Weights of a small mixture-of-experts language model, trained from scratch on English Wikipedia.
Experts: 32 experts in each of 12 layers, 1 pick a token, a softmax router, a shared expert of 256 neurons.
Training: a variant of SOAP for the experts, 272M tokens, 7536 steps.
Below are experts of layer 4 (counted from 0) of a mixture-of-experts language model. Rows are named up (a neuron's input weights, with its number), down (a neuron's output weights, with its number) and show model dimensions 0-191. Each number is 128 + 32 x the weight over its row's rms, rounded and kept within 0 to 255. Numbers have three digits each.
Before each expert's rows: a language model's description of what the expert responds to; "gets" lists some tokens that make up at least twice as much of what it gets as of all text. This comes from a sample of Wikipedia text that the model never trained on. Tokens count by the router's weight.

# expert 3
It responds to: Field names and line breaks in list-style infoboxes and taxonomy boxes, such as Genre, Genus, Clade, Coordinates, Interactive map.
gets: "\n", "-", " The", ":", "The", " information"
up4:114134105110051187115133167117137159180146151142135135093140180118081117107170129141140173175177126101147105208188129175088105098154143112126112153079161149128171138079130147126158187192161108143176079153149112105135096104132157137144117146127120144122156071147134131149125085099066170173169100169093201134104130158149137146033144147202089101102150090109091152145109106176164089114109083130111110118122146136081126115143083143132155098153164108136123093112120126111119086119101124143094140066133097151196080165120182125194149136172129122096110157155084091124151149075150204099
down4:063105112114162114119145183100238156115084112135122135077139120189130097029122124180174100150103152111076080098125084127113119133153135158106135178146105115133175193150095105094127138082134132141103133096157127148054156141111146115143112103108206130142142153116094130106127124125112108125091113148113156131107088127099127133132110121100094124105099101070023089092131099148113141127151129122080104137096130128088086092089100168106196131143060182113115094172060111168102098085106157123140161147145072077101115144046104097110108124096142117145153120145104113134177158077104136105
up5:093131153193099116116118146206131101125169141125121140188099113138079150104112168170181052137102153125240109108134177110131120137153149163082093106160125125119093146109132110160171181153167128146165155117109151123126110144134115192152167135086205106149097130136140141159132127154115119131076213177077107162153143111122137137115134148143074136113160085115076173066130116110091114175157181124175159147188202140092126117104123164167148175105125138166120117043160116075114189100129128140132134110150045144173115156093137176134108096080144144143145131131099111093129109133128120128
down5:107074089111146109099122179130045105154096099134084118135155098104090088127079194111134079169223198126163121188155080109112137099111107158118124165136157141170046101092171069124128219174159123137139122139145141073170121142103141121120176114154061122107111073146166129185172116099092129121131197107166124148132174153074130067107161084127105095164102118154125164171142098078096129176133118141100105138137114157149157093100145119106121110079140146094110133069130107090120108134093120130127124135117080114178145138078104174149135133125088106080160097089116130156099138093158117145

# expert 18
It responds to: Conjunctions joining list items or clauses, mostly and, plus or, but, than, while, as in search and rescue, inferior or frightening.
gets: " and", ",", " or", " but", " &", " than"
up4:123128146159163167126132134142106143129114143171124091120177065100166119093131100144179094120107121161148073136097157091161081150131064109200116144135105081087112143140170128089178172114171110088120078091116131136214162115111107106147115129105130148155085172187116124088094128155127100087094175128157181163124151082088126200150120103100108101125128104082081147092124148082094123126139107151158133122069133136155137091171078166109168114135106128107157125136081124184138154134064163161095119136085237156089164101111104154114087163115123168096153180084107213123099079116120135114
down4:170145108079144087126136101128122111113100156153125130138167191148088108114159149123101113128138138153080125141112160195132148156161123169053142118148078140122144142105114183174108198136130129175121175139137114130105061149139166160151145165163106128070144008129151143127098168104072216153094128125103186117131166138131148116113082175081141114110153091121136139145080124097117109171093109090165183110164133091159141101127136155129127136132147131051117115103126172146122210126154115093152103118149148142191143099122052104156172070108153097189119121140124073123154140130197181150
up5:075193078081157161088107141193130125143138124105084114112105126122096128120131130188157127083127099127068162090202146116084097110144090117149157092079115178128163187127138145153147104099119043144173123163089123158083108168082145122063144124099107145140177134143118148056090129053108138192151111075107191150106135127152138104126139140109123159158141153107097165118102107101155115102135217063117134108074110122142112139131146128125062139148113098146137102149133122145091134084106119122157114070187136082077124100101074150154116183128163144142110128144163118152064183134115071165
down5:122101095152137125120135145160076201167130091069121120118110147060130124093110123135077179182099101088159140092123131130120120139114132132060151153110132104185059093135136141061139143132109176149146155141146175128153096127122135094119109089131122119189183107124141133074078176085100079200111141195127094140189161136099186137157149104073117050120112121176102130128136157108150105167098116103155146093143123163125107161145117200141131126157067178187165114137183143130163171122138115139136141151120131136152037108173149119088159164133133095139164097098156108074069143131134176089

# expert 1
It responds to: Short vowel-heavy syllable pieces inside words and foreign names, often after a capital, such as E-ra, Sy-ria, R-ao, trans-form.
gets: "u", "ra", "ro", "e", "re", "y"
up1:125109161137133134182109082134109109131067157136102141067105109114150127089144101052094170205107130149104162132093143170173120167060095141154155143098142147156125131091104154119109120122111159153153128143094112152211160103144200140068139123107158179126131135162159083112155123079123110092066113140098115119103153123101171129131166172182132183231152124099153177139103150141115041078130078120116120098130108180169115189122112091140115106136099152078117129190099133124122122103106201114128147125144159128101165147112095112180154061123114130130126147140109124150101163132082215147
down1:112162093106148146140085151147141102072104140158134112125090157076104138149154089145119085170152069130147144153115100188128116141153092126184116139160196151100139135169158146137155136113112108157136130102148158170046105124154118055164117139125150114120142100162121074142178166097124090176157119064158119065114081098124107127083193081131084119176189105135117154144200059150112141132116139159103127155105148147107181154133134173159205122139129152163134163111125115134109165069162081096105128147079153109142147071159143175127136112161100155210101168142210092150095145117081166113
up2:174160130155138059122124132138126117142159152157140079167104193099092136093154104146163236149111092094152082147173147164047113116126118177120110156159164170152095112168111140101098122089162126138119112151118123111128121083119196138130128130127171166127169102178074117122127096101153119213132151184098135075100113100107088125082136100107116139113081152105142102165133136084117134101136168085041154142126082141152145105084182151171117084110157197088115104160111130147180102094080138135139075109166099120095083126140115086070096088170100141096148185115114165168146159172141121130
down2:152177118102095138130159079122122180090104111168107113124134063103138124156116088129108113136121136134172094099156169218106136113182108125155107132128107174106134068128099156137126090144082127066155099147170151135114126090119101133118068158101065118057158111145119129158109161099088116151099095182075095147107069116181138120179170153032170138132112145118148121115109091079102110147133162127102175096114162167193118142129158128093074140143146147111147110136055093145138165176112148061121099162117111114104121150110077163122160131144116175126102138108132111185088213197110076162

# expert 25
It responds to: Short vowel or i-type pieces ending or inside words, often foreign, such as Sem-i, Hind-i, reg-g-ae, banc-o, Tyum-en.
gets: "i", "in", "g", "o", "a", "an"
up3:123134174073172199106160144125092127161166140131137126102129154113096103178097176128096113104132115141177075115137124148145130121135107090187109164154127145079118156124182154143077212134108089138120124133185143143119066090180129092135101101205100174168151126188105134184092076186078086075145126134129157157125161098095102081078100228162060123146137109096131122113107116103121139171155077175085165150147154131074102159147156116138083143171201066087134160168145123108134137193130113117104146114145108128124113107120123105188112131121113100149148116110083120135116145109168162104
down3:201192123096119160100155111100073109143131105163207151108123116097160114144082111122143154122107129147144176150136108125144165091136139127120125150162087103085061164163117055134123141072124116072128131103076099171130123125145105115104141095136100070108128113216158167133135090111175134108125216122138109117125110101173139144111130114110117153156153126159118084165069209126151121129132095140127092063150112184177134136106155088123116120114111117133085162086167119150161087209126094088107113128105113129104083142045134083195191160100082167164146095110104135170110165114150119176
up4:127106162194115113133135182173145116136185100129151073041119130140208140105115108130139138164134136120085096140124135118127096106095149180136129113095116096129169183098127135149171092138162138136168121153165188157102206101126141148156171124140143116181084161146121052163107106115112135146161175117156118105112113114134168118126150187117112181111140124138082092122136169100159129151109172091109186171120114086091138100130132103157131112156138105165132093184143140151180098147196053128182120151123119167101108146123102077139142134104135130089204098091185157076093110233105075139
down4:113096182168125116154166109097080107114126159192075171137118109157184078117127157094181171117155120148143131097121072225102102102111137117135118154150160047117098114134160088153145190129107131122113141148096103083069140162154173139115138142159147113134169108163122194125083113114157168073130180134160094114092126159142147137093135075139118177103162169206134137127106148065100147133173151133156195084154167130103203099127099156158134123126140080104114107151128187111124100124113131137173106164099163158169074182172094069148099162121142107146128114139127129090150188101085094156

# expert 8
It responds to: Verb particles and sports-result words after was or were, such as picked up, ends up, pay back, won, left, goal.
gets: " up", "ed", " was", " out", " for", " back"
up4:125106141140099100100130160158100110130141129099118111133105107086112101139150134152137178147032127156138112177070141134158125122067105082097094135162106114101122069119062126143135157100140090147103187037114068148072183069088157115178110097129064122113121143137120196079077156150159080126107158111136125153102130095143151153073155153122062127109157105127154126114130155087107155126123147110146122128062158104110090116193171120168148171145135157053111130115123154140148123100156129126103141207173132090121145151101118174072202061180160133168124106122145151161148140104122179154
down4:122153125104138098110160148176098108074155122072134114185087124207144132101156161134093135121163056125106144089179093129181125194105099119131143163095092092071094158122128098154101136220162125115153120131160096140096127157132153104154087108084078128181113136149139175137175134141153169128132090135156159156125140136159134059108127159141144152141117147144146159132190058159154119169139160082087149162139133158105190102108124126128121157143137107078126137156133099153114170055130063108142189129116080198156144144177103171127050188131069120115139122150140139119099070079091158126
up5:120132151133185130141103146134156115139103101125152112067139094184091075114176134099144177108102136101114116126081156112073117128187143169167085134110123132092134099172196101145149150112187155221148049142103152093179129138094029136158159094127106092148153091104114157129115105120182113142155184076121129055120097192110123123093102085105192187104154132192102155170093164115146153145144160103147136111138121136164131163099166129168099172170113155115093132107127090163136104117152143073126100141152100102120167094185148134105127090181074153128111139145136181153131147099085144088
down5:135159116140122116106169168108088110121166123083158156081164066071106165083113176114183157174137148094133119099126156151059153071112109132148121133138147147174108140166126127102143107042083146198121078140137131123166164196118054085214085104112154094058110161098129134141153133122134149116146094181096096105129088080106189137085109126090142111148140175135120159136131146125100125089152140133142189118118176158133120138117136202056182111125113137166110098110136130119131109065114179166119180158114142131178134136096180131131169092106123155097138135105165144167088167129104125061

# expert 5
It responds to: Month names in dates and the comma after a day or place name, as in "August 10", "January 20, 2021", "Bucharest, Romania".
gets: ",", " August", " March", " May", " July", " January"
up0:127135160127177186083114203095127203156158149179072171154097119131100135159146142077137129158132083084137088143167160121135169076172115164140136150172092158152088127112144125149143145097143175128135172149179147129155202114084112155108080179097079165151140112203118119147076138090101113186068161162111119128051070119109177184108177134092118124121155122194143151127070152161145144082132136120115158151148079146076120117176098160136163127151142100110152148138173135111175155085116141126168131156124124149082089094158078126165107183131097128170187141127150152119103140141096113155
down0:159122140071130185135120119119153147140142127149111075081086162153114041194141117120096116111110143102137141174160093131114108121139125122125103173129197100168131142177183152124101134168151130132179144132079115120052091119067114099174168099125188125161107113156130122123130117130162083095173113088166145101173156131120184158099156117161152146160135157117125082140145152128143102109088131072083203077108110145102177150166112091141132078085166193146125134141142119120085189090109106159179120170118111115152137106143106207134147135175101209146091201105121129092149086112162189158
up1:059132126152160148141158134056177131131156129103115112182119157194117117099164142098183102118101145115110110113097062107138092146107182095132124121186061145083113125044125074157151140140148113128092170138142115175095075075126145114139136106100123171132082136111138174137116087136079103074104119123114100094123085143143165119150078194136167108107131142121067111131095114152099201170088124121163122149113088137157143114128206178143144115130100133158153126112048147145158119146080162167118115128170159166158003104113117149129096160135148118143087162147136121092137139119145172190
down1:135148133150143122187129105154136101144056192134104170160158100148135123109082134128188154112095114063118091091132118143127166151143159112191140118162079111149094210155116118098110134107093096082140125128176114116096156121134128130098098142207088205133106164130143136159148097175154135137145090063146143143067141151094068087129131108082126126096151109060069106078092097108152128124135116110125120123095138094112111080062105079050141117152121149196174122146118086144136128128179092102140154129160130127107127083161139095191105152195093127143174082105087124212147117121097143100

# expert 30
It responds to: Opening fragments of lowercase words, often after hyphens in compounds, such as medium-s-ized, red-s-ided, gr, str, qu.
gets: "s", " s", "S", "m", "ers", "c"
up6:096132097112179141150113121157130120128060128084121161098151137109091142162105126122172102073097139127097074118126159108086146123153130083080145103159153160093124138114118150130120140129166080162089160118106172136077110104083067099138198084192131127082126171168061173149088113166124094132173108114128083134152129108107146162154172150139099149131122126155175063094044089125105119091158080063158071077131126137102144062126142157179155081147131142053122149113099147101116085116124113135136112168149143130177091145091135152089218147156154125153159117147142214116109099184116113166
down6:099153084083121148113139111215101116108138137160171046082143178151119132175096106107127117160095163154170116143152122091150136098204105082125149116180131131109171134111196112128118104168130082136102133112126123071152094173126107131139120139177117131110125142154083114072104109111143116153174132102035177148105100075164143107184100133088167120108084107126156154082140147128159118140147154104090155118171126072113145176131127111102194132131154120126177151178129163079120086117140197163086104072152123112216198147114124138083137150156087110180084150079142120142146094150088110097
up7:138077116024153092145094110126117121162072162137148103140129101129126119120143093155118134079133135107138124121123117127106108142106137163041109117063138127119153184147128126134133104076138113171115194116070131125111106118109071112133158160096143110126175169174131120118134121132166146152083156144089130150098117063068122106118161145134106140137140170138159162134122172185136132091147084103132149097092108193225119125085152143093200075119156183128136142136060171065177086136110123087131115086127166163151131149089167164141152114177064201104054173142157136139102125179107112119
down7:141122075177160134137182126113138124125116114153142130169082095195187087115153062130119172088098141093093121104098075093054138166134136137106157109133118071124135162088104119095131106158086134091092178106154106096081125107063039136122082161172183171142136091127175130171159158109155129155097135183176107119152070174203152166098160164124116077160110126141182084136120132120127126117095165123106105151148147147118068137118145108082104100138135152210143134137085121127150140129073121145133142107117140160065068128127121116051101198124146087176147130143173143110113131098153105130

# expert 20
It responds to: Quotation marks around song titles, spelled-out counts like one, two, three, "Side one" in track listings, and "may refer to".
gets: "\"", " one", " a", " two", " three", " –"
up7:137144216119097117201196119117153111120119133094137082166128085107139108079130093088135096103140118131113065170146122141155094082166114134144177115130178104127144086103198146131113125161115147132066096069144141138162153177070133108076126103132148127110063106093168111137082131142113090144118133121125098132108132168139084148081151124134118116082212169192114160038152135096178178111177108162150122129102129102171189092157124134078146166162073054111123112131178162096097142165154130125126147139127124115135104142073121145156177090136112090091155148114147146071099084138121074159
down7:165119110120146139136164170131095206111122140073075098139155167169127129124072137114106082200119154122087189118156125126127114080118168131154176105077115133166099133070056114138129109139136109201152105052194115133169159187138148108150100107169154102108091115121156184140109108150093126120198107148131124117160074097095105108177150160179146174144150113114086139121137143095108104118098172142103147161094163156163169109091153194064180196081112121109081144155159145106136128106185132172092209165140120151110105146129153169149145098149098135130114184152095109109120134141115124161
up8:125141098123108119113073109128149162094131128192118098159148142136156103110149158123125147130126100117150163094130128109117110166110159198158174163088126135159110054098130165141156101132139125106100154103127151158127105113153110065130124153159115041151082127156112121164091087105138131131181133104158205113113108153148121103140112087136213160133113127105094107130133141113103148137130183143156154214091103057160089166185069121082137185151130083160145151109119144133101155138149214185123123108242158148137114076156149141102141121109109167132142083085178167148175163110198106087
down8:130112154091103093127138088228123119168137118178141150152090139079105022131115124098129095139155089126071111074120105144173106150121123083165164126117116134160114142091116107145206156152166127148153107139094101150140142135148133107138115147156169079124154118159058168141188103098115131114131143138120181120140136104157145135153170212157123094080142171141069067154140155209101145156144133143168086108135124093108133169108129052106101163078106165150141141129153121128075115097133065138139125143138077167118170106174114110092176133131170070162093142058113117106096128071129112080

# expert 26
It responds to: Word-internal pieces such as sh, h, ath, ary and ch, as in workshops, Manhattan, glossary, ranch, Underneath.
gets: "h", "ary", "ath", "sh", "ch", "ah"
up3:064161142086142140109113155134146145131166099108113177097187134178139081111127131125154108173141088104072171136116096148135110092106143094144099155177099106159124110172093114115120160125119136137083144118138178121204115104143155188142124161164152161185108149136046161126091074202131126053137198126146162079171090101157121157151153146099134159132141131157113133157127160122096146145142162132134124141131217119132196126105102082071164093044136158056107121154137105192140101118134129106110100156152207124128167121195118115066098099119103127182130141141115116163102126126183118137
down3:130191138099159132117077159092145056138116185109073134130042111115130131120116092136102147107131119131125065105083141191141124114125146107101122134132096159137150096174129171071120123100130207158148144149115136085128194110105124139111109142087162100135166079093182102156136165148163158122157115143134107088113167161109082094095154154111149198103202123114174177172171113085149103063193122139169146123128115138100156029116109224176112156124132149173152130172171122153089118104151124112128087191155149153187117126111143142113179117086118138165120097156113120143113091109108116118
up4:145120129148128072107107099149130172161132121128135085167094108113115109203097151111147150118087105137125156223059111152123163112102145159055108151141143162154089106121116141117099099115139092160168095108046059138102094107138037133182179180181092140148167098102136160119124103092100139145126144131096144105082133084089140155161143110159131146120105120115083156146142147135144118159101105100119229169116135127145161098115110102132097146072179182159153163134157148110081148148129102127199085087064075066114159149158123122109085082132131111149159158143104117165112195121107105095
down4:097125148170147116168148120155115144173153105187130150117056110089067146135136111138135093101115199138160178166083131128160151164143171176090153129132191114158172077163104104127154176165149095121168112156147141140139197123210105164107130122123090131175159156123099149150108126135175112077108161102202134078151154098084124091133132131167151179090110045135140105135108092126096127109156080176166077114089153125183125122154067094091107104097147097137141124115149080122114152155187111114109123186160142136104090138083116137126166128129105124126159058152040144076136087107158136092

# expert 24
It responds to: Single capital letters beginning proper names or foreign place names that get split, such as B-avarian, S-odom, C-oyoacán, Divizia B.
gets: " B", " P", " M", " S", " C", " K"
up5:151122145150156162187153092091134139154168139147142122086153151098120107120183095060067092128173098135142149102128099105114144158104138102048160165116124096158161101074102135107162086168165154168110118139185144061097147103092123078156104109116123142118156175126123102128134158121188128147075139132126173149106149110100161135059152097150186054142153094125093160158187090188123103112117166141139137118200081143143162151101116097069112105110091178097150104128111181123141120174095141103140066078182058095087065095112126136161111124162135114160144109120161174122152087169132131180
down5:110126116130120166109082114140099178179121226131062103083131127130088192128100123134158179074125136094173132121127113161166063104112084166155081130122123069154066143157167129093109117125112088166140139123094104186144104153110137163141133124096163148130075090140141100132222103119141140103138097116073154184111132134135081148159143126144182097087114160098124163141074128079163066117172084114116119178141118207112148133083128216133100140133135135182114111152158140090199074096167107099110096138129121065107101099153147144160144113134143077156138120163103124149142111182141102120